From a checkpoint of a small mixture-of-experts model trained on Wikipedia.
Experts: 64 experts in each of 15 layers, 32 SwiGLU neurons an expert, 4 picks a token, a softmax router.
Training: a variant of Muon for the experts, 213M tokens, 6498 steps.
Below are experts of layer 12 (counted from 0) of a mixture-of-experts language model. Rows are named router (the router's row for the expert), gate (a neuron's input weights, with its number), up (a neuron's input weights, with its number) and show model dimensions 0-95. Each number is 128 + 32 x the weight over its row's rms, rounded and kept within 0 to 255.
After each expert's rows: a language model's description of what the expert responds to; "gets" lists some tokens that make up at least twice as much of what it gets as of all text. This comes from a sample of Wikipedia text that the model never trained on. Tokens count by the router's weight.

# expert 22
router [168 114 125 131  79 102  67 118 149 136  91 153 106 148 147  74 129 138 108 155 127 105 109 119 121  77 140 147 116 183 120  85  84 144  84  86  79 129 114  76 140 110 117 138 138  89 102 128 102 150 189 132 132 119 128 196 122 103  75  90 146 112 139 153 144 161 167 167 127 128 130  35  62 137 121 118 128  80 110 146  96 157 140 102  46  50  76 115  89 100 121 143 153 144 125 135]
gate1 [152 171 174 163 137 164 153 145 118 180  83 171  85 178 129 103  89 110 108 125 123 109 103  40 146 119 111 107  72 129 145 141 120 121 148 101  84 125 173  83 108 135  91 170 108  94  99 106 180 119 121 138 100 171 132 124 125 115 124 198 119 162  73 117 137 118 186  87  80  99 167 104  74 147 138 160 135  77 187 114  91  58 152  89 120 135 151 124 118 132 113 127 139 156 151  83]
up1 [ 97 142 112 103 192 156 133 164 118 113 183  77 105 113 141 151  72 169  58 122 190 136 124 165  59  97 148 103 102 143 141 155 110  92 170 119 172 151 121 105 165 192 142 141 135 115 102 206 116 154  99 129 135 168 141 111 130 108 157  82 112 111 135 133 170 169 132 104 170 163  82 100 103 124  97 152  91 115 126  58 123 132 123 123  95 116 121 130 139 157 140 105 110 225 108 142]
Inner syllables of foreign place and personal names, often in sports tables, e.g. Urug-u-ay, Trinid-ad, Ag-u-irre, Eindhov-en.
gets: "an", "u", "en", "in", "am", "ar"

# expert 20
router [134  82 114 112 101 145 114 153 151 155  80 118 133 105  92  78 127 131  73 151  96  92  65 188 181 125 128 140 209 121  96 118  52  98 111 130 129 132  67  99 124 111 108  61 164 113 115 126 105 131 150 144  96 115 147 137 121  63 124 133 145  90 157 145 164 172 130 139 148  87  98  82 119 164  84  98  87  63 136 159  76 133 113 128  71  96 134 128 131 124  70 141  92 139 145  97]
gate0 [ 81 140 124 123  95  94 130  96 156 101 104 116 141  84  76  73 153 136 155 142 125 118  92 144  90 129 126 159 134 111  68 160 144 113 100 111 115 172 122 105 159 102 156 185 140 123  73  90 177 106 145 138  89 121 195 133 104  87 122 127  78 141 137 153  60 147  71  98 126 141 148 144 100 144 132 156 187 169 139 120  46 128 233  91 102 161 113 157 137 133 160 166 118 130 118 114]
up0 [ 91 202 116 137 104  83 109 119 144 100 101 134 118  85 137  82 116 123 146 121 101  79 165 103  97 118 121 114 144  72 184  89 189 154 185  70 174 170 121 143 133 144 162 131 111 126 121 133 162  87 131 137 152  98 146 140 148 115 111 145 134 126 118 175 211 109 148 117 152 174 114 184 112  86 111 149 170  93 130  97  56 123 180 111 132 136 134 149  97 162 221  99 119  99 127 112]
Commas after day numbers in dates (May 5, 1990), month names, and conjunctions like when, after, until in narrative biography.
gets: ",", " to", " the", " and", " that", " of"

# expert 37
router [130  80 128 138  76 104 109 144 141 186 108  95  87 122  98 140  83 116  80 158 106 139  83 132 186 106 127 153 161 201 124 117  81 116 159 136 146 139  82  82 129 167 115 128 150 121 122  52 116 179 163 198 104 108 160 145 147 105  85  70 136 112 197 108 132 112 129 156 149  96  71  73 128 149  94 105  92 131 106 133  87 152 167  99 120 103  66 147 127 114  93 157 144 139 128  91]
gate1 [128 153 102 147 130 110 111 166 174 155  91 140 136 116  63 177 137 115 123 120 150  67  92 129 126  95 113 117 145 106  97 154 157  77 105 146 117  63  88 109 110 105 181 132  91 127 197 122 131 161  88 115 151  76 103 101 126 178  65 159 165 168 128 166 135 165 162 143 100 140  89  89 132 108 160  68 153  90 116 185  84  94 137 118  83 114  64 171 112 153 162 138 128 145 164  88]
up1 [126 141 122 113 176  90 205  52 172  84 138 114 147 125 133 104 171 113 164 114  83 152  94  98 124 137 137 160  95 115 151  89 129 180 162 134 175 147 183 140  86  84 158 135 136 117 126 148 140 104  88  45 141 182 109 106 112  85 153 160 131 161 128 151 103 137 123 100 119  98 132 165 121 170 119 122 134 194 162  86 139 169 152 157 132 170 177  99 176 135 128 156  97 140  88 190]
Final pieces of foreign personal names, often in table rows before a pipe, such as -i in Aliaksei, -ia, -ić, -z, -ny.
gets: " |", "a", "ia", "i", ";", "o"

# expert 45
router [120  71 101 148 105  63 115 133 152 178 107  97  89 130 103  97 114  76  83 187 123 113 121 166 151  84 123 158 167 159 106 111 130 114 119 116 113 100 142 114 129 171 116 143 141 142 138  76 119 147 190 219 128 124  88 136  56  87  97 141 180 118 124 142 191 141 146 149 165  88 100 156 109 111  84  96 119 124 125 194  84 148 157 130  94  72 113 108 126 133 101  72  96 161 146 113]
gate1 [173 165 138  97 159 165 127  88 143 202 117  89 147  89  83 159 134 172 147 141  73 119 237 116 144 116 138 143 123 120  91  97 175 102 180 157 133 153 150 102 145  88 112 121 103 108 156 148 178 167  83  95 121 180 121 178 148  86 125 103 177  88  90 103 118  92 137 151  93  90 183 127 108 126  94 131  81 113 149 123 156 157  95 117 121 108  67 129 153 161 135 164 111 123 121 109]
up1 [115 112 176 101 152 155 131 135 126  78 189 156 187 155 110  77 124 103 164 174 181 118  85  94 127 141 116 126 207 150 123 121 120 105  63 104 177  81 126  94 140 166 114 217 180 121 119 142 171 106 113 119 187  93 112 116 194 161 128 144  99 133 163 127 139 118 131 124 120 162  83 109  88 153  98 106 154 131 112 143 166 111 115  88  86  86 140 111 101 106 113 184 127  96 158 126]
Final pieces and whole common nouns in expository prose, usually before of or punctuation, such as -ment, -ity, -ation, plural -s, species, process.
gets: "s", "es", "ation", "ers", "ions", "ations"

# expert 9
router [165 141 121 174 104  80 115  92 144 140 117 129 106 141 120 120 122 114 124 114 115 115 156 159 109  98  90 145 133 170 153 103  75 129  59 111  73 110  91 100 159 128 136 122 166  66 116 140 147 160 179 171 111 119 121 123 116  82 147  62 143  81 123 177 168 178 201 196 129 129 100  53  65 184 125 113 140 115 124 162  76 133 165 102 107  91  82 141  94 160 123 117 164 137 147 130]
gate5 [149 103 100 152 139 178 124 118 110 140 151  91  70 188 144 181 144 154 101 151 164 146  91 185  74 125  99 148 116 112 124 121 132 102 169 177 158  99 125 113 116 122 125 209 168 124 167  87 148 125  93 126 115 159 157  48 119 150 144 137 143 116 104 182  85 143 128 175  92 125 167  89  82 147  50 157 124 155 105 186 122 123 155 174 124 104 140 193 103 134  96 145 153 103 146 112]
up5 [118 171 184  98  90 154 108  86 114 199  78 107 163 150  89 134 133 136  91 130 119 172  75 114  88 215 100 121 141 137 163 124  83 111 129  97  77  89 139 129 140 108  99  58  95 189 155 132  74 145 156  77 156 170 174 140 108 153 132 179 124 131  81 117 173  86 152  99 197  90 144 132 122 141 136 132 141 156 137 141 135 131 172 101 119 115 166 159 164 145 112 135 111  98 113 144]
Short word pieces right after a word's first letters, completed by -ate, -ation, -ies, such as dep-l-oyment, Chamber-l-ain, rel-ations, separ-ate.
gets: "l", "in", "n", "ul", "u", "ur"

# expert 42
router [151 146  84 112 122  73 111 161 114 132  93 115 110 108  75 113  78 150 157 118  93  97  52 161 170 153  98 180 146 128  85 104  55 107  88 121  61  86 124 132 139 137 130 137 109  72  82 106 128 137 188 135 121  87 169 127  74 108 100 123 161 129 140 152  97 204 135 155 131  96 124  90 120 116 100 119 126 112 164 155 129 171 149 133 130 129 100 112 127 137  79 102 217 172 153 143]
gate2 [117 130 103  99 168 138 125 163 143 117 111  89 154  65  63 108  83 123 117 111  86 114  79 162  98 182 142 155 108 143 137 124  97 146 111 105 130 110 111 107 191 166 139 154 157 118 173  32 116  87 121  91 125 150  94 164 160 156 142 110 172 164  99 147 126  91 133  77 155 130 155 161 111 136 111 125  69 152 109  91  95 188  94 158 175 127 123 131 100  76  83 128 143 143 115 208]
up2 [133 127 143 136 114  73 163 169 134  57  92 114 130 164  87 132 143 159 130 137  77  97 153 149 100 163 104 129 117  69 156 117  90 108  79 174 123 128 140 102 138 114 199 127 112 152  88 191 138 129 110 185 165 101 112 138 166  88 146 105 192  70 107 121 127 148  76 162 128 126 169 151 132 113  86 113  88  83  83 116 159 196 169 145 138 144 129 128 148 104 103  61 109 126 116  70]
Middle syllables of Italian, Spanish, Portuguese and Indian names and places, such as Aristide, Alappuzha, Alabama, Verma.
gets: "ac", "c", "b", "ab", "p", " P"

# expert 2
router [165  94  81 171  94  55 115 121 175 129  77  97 114  98 114  95  51 100 143 108 133 117 132 143 178 108 126 147 117 152  98  93 145 136 138  98 135  69 101 110 155 183 100 106 133  38 137 135 100 133 180 160 127  69 109 104 107  74 109  86 126 116 137 171 207 145 106 127 134  91  81 128 117 155 118 102  77 119 135 186 127 135 141  87 122 120 102 131 117 106 141  87 132 172 132  82]
gate0 [105 167 171  90 175 120  89 206 132 138  93  95  91 137 190 142  80  56 149 183 127 139 131 108 153 113 136 102 129 124  98 137 149 116 164 104 139 142 125  99 195 162 118 151  92 103 174 180 143 120 109 117 169 166 113 156 124 128  79 135 145 170 143  76 116 101 105 182 151 121  83 146  80 190 153 145 121 145 134 141 114 144 216 134 137 140 136  80 127 143 138  62  97 102 138 142]
up0 [124 139 105 135 121 165  82 133 114  89 123 155 103 154 165  89  92 124 167 114 140 147 149 130 134 154 113 117 134 171 115 125 101 154 140 133 153 157 112 179 115 135  97 224  84 145 152  96 142 144 167 136 153  80  97  79 117 159 171 147 130  76 110  54 204 167 178 139 111 116 135 110 115 129  95 121 167 155  98 205 146 168 130 105 171 181  77 156 168 143 153 140  93 119  78  84]
Nouns for creative works and awards (song, album, film, Best), plus mid-word pieces like -ing, -th, -ap inside words.
gets: "s", "ing", "op", "ap", "al", "y"

# expert 0
router [134  78 139 161  95  59 122 181 123 120  66 108 109 145 108 114  60 110 107 110  61  98 126 182 172 108 113 157 163 125  56 111 107 118 129  91 134 118 107 138 119 141 121 108 164  74 132 112  80 175 162 137  85 110 124 168 124 107  95 124 175 111 152 121 161 147 124 141 177  94  79 132 114 161 101 113  83  86 190 149 113 172 162 114 107 133 117 110 108 151  82 154 162 137 163  52]
gate0 [ 95 166 104 151 100 133  73 114 116 101 162  83 103 117 183  96 126  86 145 118 163 176 155 146 138 145  32 138 170 175 148  65 153 125  86 117 129 125 122 121  84 100 103 103 135 126 118  83  91  76 113 170  60 131 126  78 154 123 131 111 162 117 137 123 170  73 143 163 139 142 141  71 122 120 148 113 119 112  84 177  94 175 149  71 128 140  66  88 145  84 143 132 100 158 145 129]
up0 [137  97 157 144 174 123 122 122 116 119 117  76 117 165 106 203 157 104 159 143 105 140 118 133 128 130 169 175 101 177 131 176 172 121 125 204 105 160 175 145 111 150 139 118  74 170  79 144  86 112 107  99 118 121 154 155 134 118 124 116 172  57 103 154 132 159 194 175 137 138  93 130  84  92 121 127  88 123 130 138 105  57 106 115  59 106 133 118 141  93  95 177 122 173 195 122]
Last digits of four-digit years, especially decades like 1920s, 1970s, COVID-19, also "present" and "century" in date ranges.
gets: "0", "9", "8", "1", "5", "2"

# expert 6
router [183  98 103 138 125 121  97 149 153 149  65  91 110  52  95  96 105 126  62 171 127 116 122 211 129  92 157 124 146 188 106  96  99  69 116 134 106  74  97  78 118 196  99  89 184 105 120 113  95 126 114 138 107 141 110 140  79 126 112 122 199  84 124 163 153 183 153 136 153 112 124 109 106 145 109  92 108 111 164 128 123 152 123 105 113 120 115 145  76 172 112  90 114 132 116  89]
gate1 [ 72 110  88 143 142 126 138 125 169 137 157 164 135 168 124 153 110  97 181 103 136 125 182 138  96 110 120 163  34 153 131 119 127 112 125 120 117 107 124 125 110 105 158 162  41  69 139  87 148 105 104  68 191 143  41 104 114 154 126 109 115 157 114 129 182 110 123  57 157  83 151 122 147 124  72  82 134  72 181 114 122 103 110 148 133 117 154 126 125 177 152 152 127 140 124 107]
up1 [103  59 101 121 101 132 142 161 170  93  81  99 124 129 157 119 114 110 126 121  70 133  96 143  82  58  68 173 105 116 146 109 135 129  98 163 127  85 127 166 141 146 139 130 121 162 183 125 196 170 153 171 153 137 127 157  87 222 113 110 147 103 132 144 148 134  97 127 149  71 153 117  50 122 132 130 124 146 107 165  80 158 126 122 135  80  93 141  65 113 147 134 117 123  57 119]
Common verbs and pronouns after a comma, that, which or what in running prose, such as was, is, he, it, we.
gets: " was", " is", " to", " he", " and", " it"

# expert 60
router [140  79  90 187  71  99  94 184 145 178 117 122  72 173 102 128 109 159 117 114  95 121 143 167 170 119  94 193 143 131  74 124  81 104 130 109 123 123 115 103 130 128  75 146 181  97 119  88 116 161 196 112 120 125 151 171 137 129 111 135 207 132 140 138 129 137 150 136 148  96 108 139 109 124  86 123 111  90 134 119 111 158 129  96  77 103  82 121 127 152 118 151 175 146 211  53]
gate0 [157  67 145 130 159 135 171 111 144 110  45 155 164 169  53 127 124  97 133 140  97 122 139 110 119 131 160 142 122 148  61 104 181 135 147 121 146  91 168 110  60 121 150 125 100 158 121 197 141 184 111 105 158 119  83 109  88 156 116 134  57  91 175 138 130 116 178  84 150 115 114  88 126 110 100 150 146 125 116 175  88 160 156  90 129  64 112 111  98 110 166 125 146 172 103 112]
up0 [157 115 138 133 153 130 116 154 160 151 123 156  64 166 167 166 121 146 127 173 165 129 153 185 191 143 173 156 108 165 136 101 138  82 201 135 173 115 115  91 185 176  71 152 129 120  86 157 140  91 134 115 102 133 110 118 127 102 106 157 156 130 124 129 121 131 156 116 140 116 133 192 112 115 146 165 187  73 117 109  60 125 107 121  52  75  72 137 168 165 103 123 137 177 132  99]
Inner digits of decimal coordinates and measurements, plus units like mi, sq, cm, ft, degree and prime signs.
gets: "0", "6", "1", "7", "3", "8"

# expert 32
router [168 157  50 160 127  88 100 151 160 138 130 128 116 158  79 122 103  72 115 127 129 132 129 133 138 103  63 118 132 116 114  85 100 121  96  89 100  76  69 125 131 141  86 101 145  52 122 110 107 144 131 139 120  51 150  93  95  75 116  83 170  93 120 197 133 201 155 146 144 114 111 119 127 196 127 130 118  94 156 135 152 131 141  97  95 135 108 147 103 182 139 124 189 156 163 103]
gate1 [118 157  91 106 146 178 115  68 153  79 102 105 163 137 119 162  74 120  90 104  64 122  93 154 113  75  92  79 147 109 124 127  82 114 172 214 107 131 137 117 124 131 166 153 125 139 113  91 120 172 141 155  82 134 119 133 110 128 151 110 141 116  73 127 122 104 143 127 160 149  81  89 118 107  99 167 163  55 120 101 124 175 112  92  90  95  80  76 143 160  73 161 133 121 196 148]
up1 [134 145 188 111 174  71 113 147  87 117 115  92 107  87 128 135  98 150 118 129 143 163  93 105 190 151 176 128 138 126 124 117 166  84 130 104 152 145 112 131 174 146 135 128 125 162 105 131 155 177 134 131 138 100  97 102 131 154 143 118 169  69 140 203  91 141 102  69 106 175 138 171 100 153 131  31 112  48 146  93 131 125 103 109 123 141 125 118  77  62 136 172 141 130  64 139]
Word-initial consonant clusters beginning a lowercase word split into pieces, such as cl-imbed, Cl-ouds, ch, sc, st, fl.
gets: " h", " p", " l", " ch", " d", " c"

# expert 16
router [183 114 127 137 101 124  67 171 129 139  49 119 109  93  84 123 104 105 126 164 107 127 134 156 129  65 121 156 146 158 101 127 106  60 138 105 111  80  63  64 127 187 118  66 126  94 113 103 121 139 133 146  91 126 131 131  97 158 123 104 198 101 156 144 188 170 131 173 125 100 140  88 102 166 130  57  84 111 135 152 128 146 124 110  94 107 141 113  99 135 108  65 119 120 140  75]
gate1 [179 149 145 126 108 120 140 111  83  98 127 140 148 142 101 152  65  90  99 147 134 182 109 117 113  65 137 115 106 104 123 105 151 133 111 121 157 121 135  97 137 208 141 181 134 174 100 159 101 186 145 158  97 159  87 110 116 117 129 145 102 139 213  79 195 116 155 152 141 140 144 165 110  95 106 125 175 118 160 136 120 192 182 145 156  93  91 173  90  75  98 109  68 102 112 150]
up1 [151  82 126 145  74 126 100 198 124 188 118 141 159  46 147 118 104 148  95  72 119 126 122 149 116  67 120 109 143 179  96 116  97 178 104 112 186 124 146 152 200  87 153 120 150 142 117 141  82 153 122 125 126 135 136 186 103 116  96 169 102 153 116 104 105 127  69 111 165 128 135  53  97 117 116 130 197 113 166 107 134 145 126  95 120 123 156 160 112  93  95 146  51 130 126 105]
Auxiliary verbs and function words following a subject in biographical narrative, mainly was, is, were, has, had, a, an, also.
gets: " was", " is", " a", " were", " an", " are"

# expert 39
router [134 152 105 189 119  49 124 122 140 154  93 139  77  88 137 108 126 142  72 140 144  79 143 132 186 132 107 164 160 130 136 132 128 120  78  74  92 117  96 109 155 192  94 140 213 103  96 106 111 127 146 140 119 120  99 161 100 142 128 131 164  90 145 164 107 159  79 115 115 116  58  79  98 133 114 110 129 121 157 151  88 158 173  91 102  90 131 174 117 108  95  72 159 187 175 131]
gate1 [106 136  90 120 111 125 134 189  73 132 124 131  91 123 155 114 169 133  81 131 160 107 165 120 219 156 177 141 183 116 131 145 131 129 194 127 163 188 139  80 135 104  45  78  98 165 131 139 121  92 149 144 152 158 146 145 120  81 144 123 150 167 170 131 139 142  93 111 101 139  93  80 119 111 143  88  79 135 176 132  53 106 155 114 156 109 108 159 172 135 139 129  59 121 156 144]
up1 [156 156  96 139 156  40 143 160 127 122 134 165 137 139 165 152 128 156 181 100  74 147 131 121 134  95  89 129 185 145 102  99 175 137 155 103 148 104 107 182 100 149 146 175 127 163  95 113 141  99 178 171 131 135 122  96 128 145 113 147 151  84 115  68 132 128  97  78 165 145  56 145 140  68 117 149 197 141 203 153 142 152 107 138 124 146  81 190 149 130  83 148 131  99 160 150]
Word-initial pieces, often after the/a, such as al in algebra or al-Hajjaj, pro, un, sub, pre, El, plus LaTeX commands.
gets: " Al", " al", " un", " pro", "Al", " Pro"

# expert 53
router [107 111  72 150 120 105 101 116 148 174 110 112 101 116  65  88 122 145 101 155 109 114 104 184 135  84  76 149 152 130 143 155 136  53 123  79 132 112 152  89 155 163 100 113 159 151 111  89  80 126 130 123 138 106 179 155 132  89  44  97 154 102 148 112 112 141 162 152 151 137  68 124 111 152  87  92 125  72 109 153 113 170 145 140 149  69 130 174  97 151 132 130 203 131 176  70]
gate0 [110 131 141 155 163 141 185 152 118 196 109 130  82  53 104  96 147 124 147 123 118 107 107 113 103 153  82 109  83 121  91 167 150  95 138 103 134 110 213 146 117 102 107 111 144 168 172 123 155 113  56 115 131 155  79 125 161  99 107 116  92 107 118  52 168 162 159 160 118 142 142  97 172 142  84 178 135  85  97 144  84 111 128 105 115 132 105 155 155 125  90 116 103  81  91  57]
up0 [105 144  99 170 116 167  52 117  53 118 168 134 169 129 106 171 111 155 130 125 106 127  85  56  96  85 147 154 134 148  93 104 169 145 133 136 117 158 120 153 142 161 173 147 109  87 139 138  98 103 103 136 108  88 118  95 143  89 163 161 146 110 111 104 132 171 152 154  95 100 119  61 160  91 169 154 184 142 103 220 149 185  79 135  93 142 133 152  75 131 123  79 123 152 128 126]
Spaces before numbers in tables, opening parentheses, slashes in pronunciations and tickets, dollar signs and math braces like ^{ and _{.
gets: " ", " (", "–", "/", "(", " \""

# expert 40
router [123 101  69 118 133 130  79 118 125 171 121 115 109 136  94  71  81 131 120 156 119  88 125 210 146 122  90 145 162 149  96 115  88  38 142 109 143 110 131 109 121 163  93 100 146 120 114 109 108 124  99 128 136 115 162 155  95 114  40  82 135  97 152 127 112 149 148 145 153 119  90 104 116 156  95  91 116  66 150 147 131 215 124 132 135  78 128 180 120 139 124 143 211 147 186 106]
gate0 [133 157 132 133 107 115  88 157  87  93 173 142 129 125 108 167 136 150 124 133  55 134 148 132 136  86 114 152 113 139 117 115 175  93  91 137  95  99 162 132 140 137 113  68 139 156  50 172 116 149  84 105 142 175  79 121  96 123 163 170 182  81 107 210 156 115 125 169 171 182 151 118 144  80 103 131 122 112 154 153 117 126  59  96 116  77 120 127 119 122 216 135 134 123  78 116]
up0 [130  84 114 141 127 181 128 117 130 184 164 129 113 134 181 155 118  87 129 106 151 138 130 147 151 140  69 152  82 178 140 129 191 103 165 187 123 120 198 159 154 178 158 146 132 151 123 109 136 114 133 166 105 175 203 137 122 107 120 137 134 120 146  83 134 160 138  83 193 130 132 155 115 146 116 137 194 159 130 105 204 154 181 101 149  73 120  99 163 136  84 107 152 149 171  79]
Standalone spaces and opening symbols in tables and infoboxes before a number or value, after a pipe, colon or comma.
gets: " ", " (", "–", " $", " tw", "("

# expert 35
router [157  90 122 170 103 123 105 127 135 159  45  48  99  69 102 108 110 146 128 139 131 113  90 130 125 111 130 167 179 143 110 139 119  86 133  92 145  98 106  95 156 162  90  80 140 125  94  90 126 144 133 130  59  96 124 141 117 119 105  96 149 145 150 150 198 201 124 179 191  73 114 104 122 163 117 107  69 117 140 155 105 149 126  95 138  85 136 121  93 134  88  68 115 156 154  78]
gate1 [113 131  79 149 141  85 111 166 105 148  63 133 108  85 128 127 195 136 114 147 147 165 187  79  78 133  94  89 112 168 128 113 139 204 133 137 141 117 177 132 127  68 156 107 139 137  94 181 107 137  85 145 115 140 159  94 143  90 127 203 165 155  98 149 113 167 158  60 119 125 142  88 125 177  76 133 155 142 135 154 166  94 171 147 165 155  97 181 151 136  88 137 144 140  92 137]
up1 [ 95  90 130  74 167 118 158 117 136 114 171  98  91 150 101 158 139 109  98 126 159 175 124 161  95 127  67 158 133 160  73 110 160 110 160 105  59 123 135 117 172 132  99 108 117  99 138 132 135 116 132  72  95 119 172  58 164  51 125 191 108 121 125 135 103 135  99 143 123 141 143 122 120 104  63 105 109  57 143 183 170  71 113  63 125 119 126 139 105 125 121 163 143 134 194 148]
Verb suffixes and prepositions after action verbs in plot and career narratives, such as disc(overs), adop(ts), engaged in, under.
gets: "ing", " on", " in", " for", " with", "ed"

# expert 51
router [122  69 109 167  88 106 107 147 145 180 100  59 104 137 151 107  72  76  80 195 124 133 108 160 170  81  87 155 179 147 131 110 121 131 118 142 137 146  93 123 147 206  83 149 133 107  74 101  74 103 131 143 120 110 172 168 107  82 120  94 178 116 133 190 131 129 146 158 131 116 108 126 148  96  94  86 110  81 125 144 107 162 125  79 113 102 109 129 128 107 107  69 156 181 159 123]
gate2 [130 105 113 113 114  83 100 129 155 136 119 129 176  89 157 156 117 104 158 118  82 135 121 199 148  96 103 160  94 128 202 114 150 130 116 109 104 152 161  35 131 128 129 169 133 170  93 127 123 103 173 103 177 172 131 107 126 131  56 144  79  58 165  95 115 129  94 188 103 157 144 130 115 122 169 117  79 106 114 194 154  93 129  81 116 170 158 133 108 158  90 120 107 151  82 145]
up2 [110  89  72 143 156  96 170 127  77 117 110 128 105 145 137 106 116 129 122 142 108 145 112 141  85  96 105 168 117  93 167 181 135 100  93 129 171 161 146 115 169 124 215 109 153 166 111 188 167 106 111 105 173 121 132 167 142 122 102 154 157  89 152 173 125 115 129 134 188 161 110  95 112 120 121  81 192 162  78 166 102 133 163 164  39  69 134 140 115 147 144  99 135 130 171 173]
Line breaks ending table header and data rows, plus sentence-final periods and heading markers, especially in sports standings and election results tables.
gets: "\n", ".", "==", " ==", ").", ".\""

# expert 12
router [120 145  84 121  77  86 157 166 137 134 124  72 133 139 129  86 140  60 110 159 112 108 108 180 163  81 101 145 133 158 122 113  68 144  88  74 121  97 150  77 121 145 105  81 187 126  92 118 123 144 133 137  98  71 148 145 134  58 111  99 105 130 150 132 125 125 149 148 185 148  76  85 131 129 133  87 108  93  79 118  66 156 148 123 112  95 131 146  65 199  99  80 169 121 143 144]
gate0 [118 156 106 180  98 105 162 128 158 161 154 187 147  76 176 111 125  95  72 121 140 139 173  87 166  87 140 145  69 130 138 157 139 173 141 124 144 199  85 110 154 121 111 115 133 159 100 113 152 140 166 126  80  62 115  98 135 107 122 144 143 103 199 122 143 135 152 140 136 122 187 151 151 140 113 153 129 167 105 186 124  57 166 119 115 199 108 164 151  93 148 101 166 178  92 106]
up0 [121 168 172 116 112  97  78 142 117 122 149 152 179 119 126 128 101 137 133 153 116  91  79  88  89 112 207 134 173 121 222 101 129 169  70 124  84 101 132  98 100 104 148  94  97 101  85 112 103 122 100  64 136 112 139  75 145 129 109 172 190 106 116 142 118 125 160 100 133 134 144 136  89 167 173 202 120 120  86 161 147 161  94 155 102  90  94 113 144 129 133  95 187 144 160 127]
Hyphens inside compounds like half-time and five-door, plus capital or w pieces of names in sports tables, such as Milwaukee, WSOP.
gets: "-", "w", "–", " N", "'", " W"

# expert 10
router [142 136  64 146 118  63 146 183 209 138 126  92 136 140 123  74 146 104  61 158 102 115 121 126 125 105 131 189 160 175 138  82  74 126  91 115  63 111  98  99 135 123 108 109 129  73  99 145 166 159 135 113 122 123 114 134 105 105 100 102 143 113 122 186 149 155 177 129 145 152 130  95  66 130  72 104  78  78 148 142 111 144 136 106  48 111 103 109  91 165  92 106 148 137 128 147]
gate1 [109  89 148 125 138 139 202 107 120 129 127 103 165  60 106  76 121 140 114 197  94 132 145 123 166 156 191 152 155 172  91 166 138 143 205 150 137 183 107 168 147  86 188 149 139 137 126  83 117 176 151 127  88 161  75 179 146 157  95 124 106 144 119 119 116 141  82 142 119 165 140 104 172 132 132 136 156 141  97 136  84  77  98 158 127 164 127 147 104  77 144  86 106 157 141  72]
up1 [ 57 194 110  85 109 141 108 190  64 150 183 112  74  90 120  74 102 134 129 132  86 148 114 144 154 155 134 100 155 138  39 130 103 151 162 107 130  97 112 125 101 100 158 112 145 133  98 151  97 122 117 122 153 141 199 160  83 134 111 124 137 153 146 148 135 200  79 105  96 167 117 144  92 152 150  81 124 141  87 107 141 112 124 185 154  78 142 154 188 124 117 126 118 115  78 122]
Early fragments inside ordinary English words, mostly the second piece after a first letter, e.g. W-id-th, g-or-ge, Sp-e-aker, gu-id-ance.
gets: " w", "id", "ad", "and", "y", "at"

# expert 11
router [113 150  63 152  98 114 105 162 140 128  62 110 117 104 126 106 122 126  91 135  86 108 120 146 163 115 112 121 142 134 140 129 126  79 132 143 141  96 134 135 112 125  95 158 155  71 116 104  91 129 152 185  59  93 116 132  85 119  94  55 125  58 130 147 132 130  93 125 136  84 113  60  63 170 132 128 124 114 153 171 110 139 196  49  67 102 134 144 150 152  50  90 126 148 124 136]
gate1 [154 123 136 182 149 203  94 155 136  91 121  93 142 144 155 134 185 123 119 107 128 131 128 137 149 126  86 139  87 112  65  27 128 161 181  99 130 143 101 165 131 125 116 149 143 138  87 185 123 192  89  48 134 158  93  82 108 121 110 149  86 174 161 131 161  89 115 101 171 121 140 168 109 133 121 118 125 191  96 102 143 131 112 139 179 128 133  97  91 136 139 132 120 173  72 102]
up1 [167 147  81 111 124 148  66  93 108  88 122 162  98 135  69 160 131 114  93  96 145 122  95 128 123 120 134 161  94 148 113 126  73 165 111 149 154 126 163 135 112 123 170  80 110 159 185 159 164 163 128  81 103 181 108  90 155  76  84  53 158  54  95 140  93 135 138 107 167  90 135 108 120 156 195 115 164 113 139 115  94 146 140 181 118 124 138 145 103 129 109  76  89 122 155  65]
The prefix de at word start (deformed, deemed, deletion), Romance particles de, la, del, and mid-word letter pieces in names.
gets: " de", "o", "ro", "é", "le", " De"

# expert 48
router [191 153  78 153 122 121 143 173 193 145  93  93  76 155  86 110 124  81  98 126  89 134 109 142 137 114  74 214 116 126 151  91 108  79  76  75 101  87 124 134 114 119  99 109 130  86 133 110 128 159 122 142 109 112 161 108  93  97 111 106 178  77 119 144 111 167 174 154 197  80 150 110  87 151  81 132  93 136 153 171 125 152 142 105 108 134 137 119 110 146 114  99 192 174 160 109]
gate1 [ 88 132 114 182 141 141 152  86  77 123 136 141 105 108  90 145 133 196  81 165 116 173 170 124 171 110 127 102 175 166 131  99 154 136 163 156 161 101 119 159  79  83 116 103 153  86 146 118 129 153 162 114  86 109 195 148 106 154 141 109 152  76 115 165 153 194 166 127 190  96 127 118 138 125  88  81 167 146 135 171  98  97  91 144 155 142  96 142  39 183 146 143 120 131 154 141]
up1 [ 72 160 152 131 140 173  78 118 140 120  76 115 163 123 125 106 140 139 154 164 174 141 133  69 132  83 166  79 121 165 182 105 121 149  85 105 109 132 152 114 157 172 123 131 136  62 165  91 128 102  90 171  95  84 113 126 113 148 139  55 173 139 139  82 171 142 158 119 144 125 101 132 147 212 220 157 130 144 116 112 132 148  88 143 137 118  98 181 132 137  75 113 114  79 121 129]
Lone first consonant letters opening a word after the, a or was, such as flew, fights, tests, biggest, Pavia.
gets: " f", " F", " m", " b", " t", "f"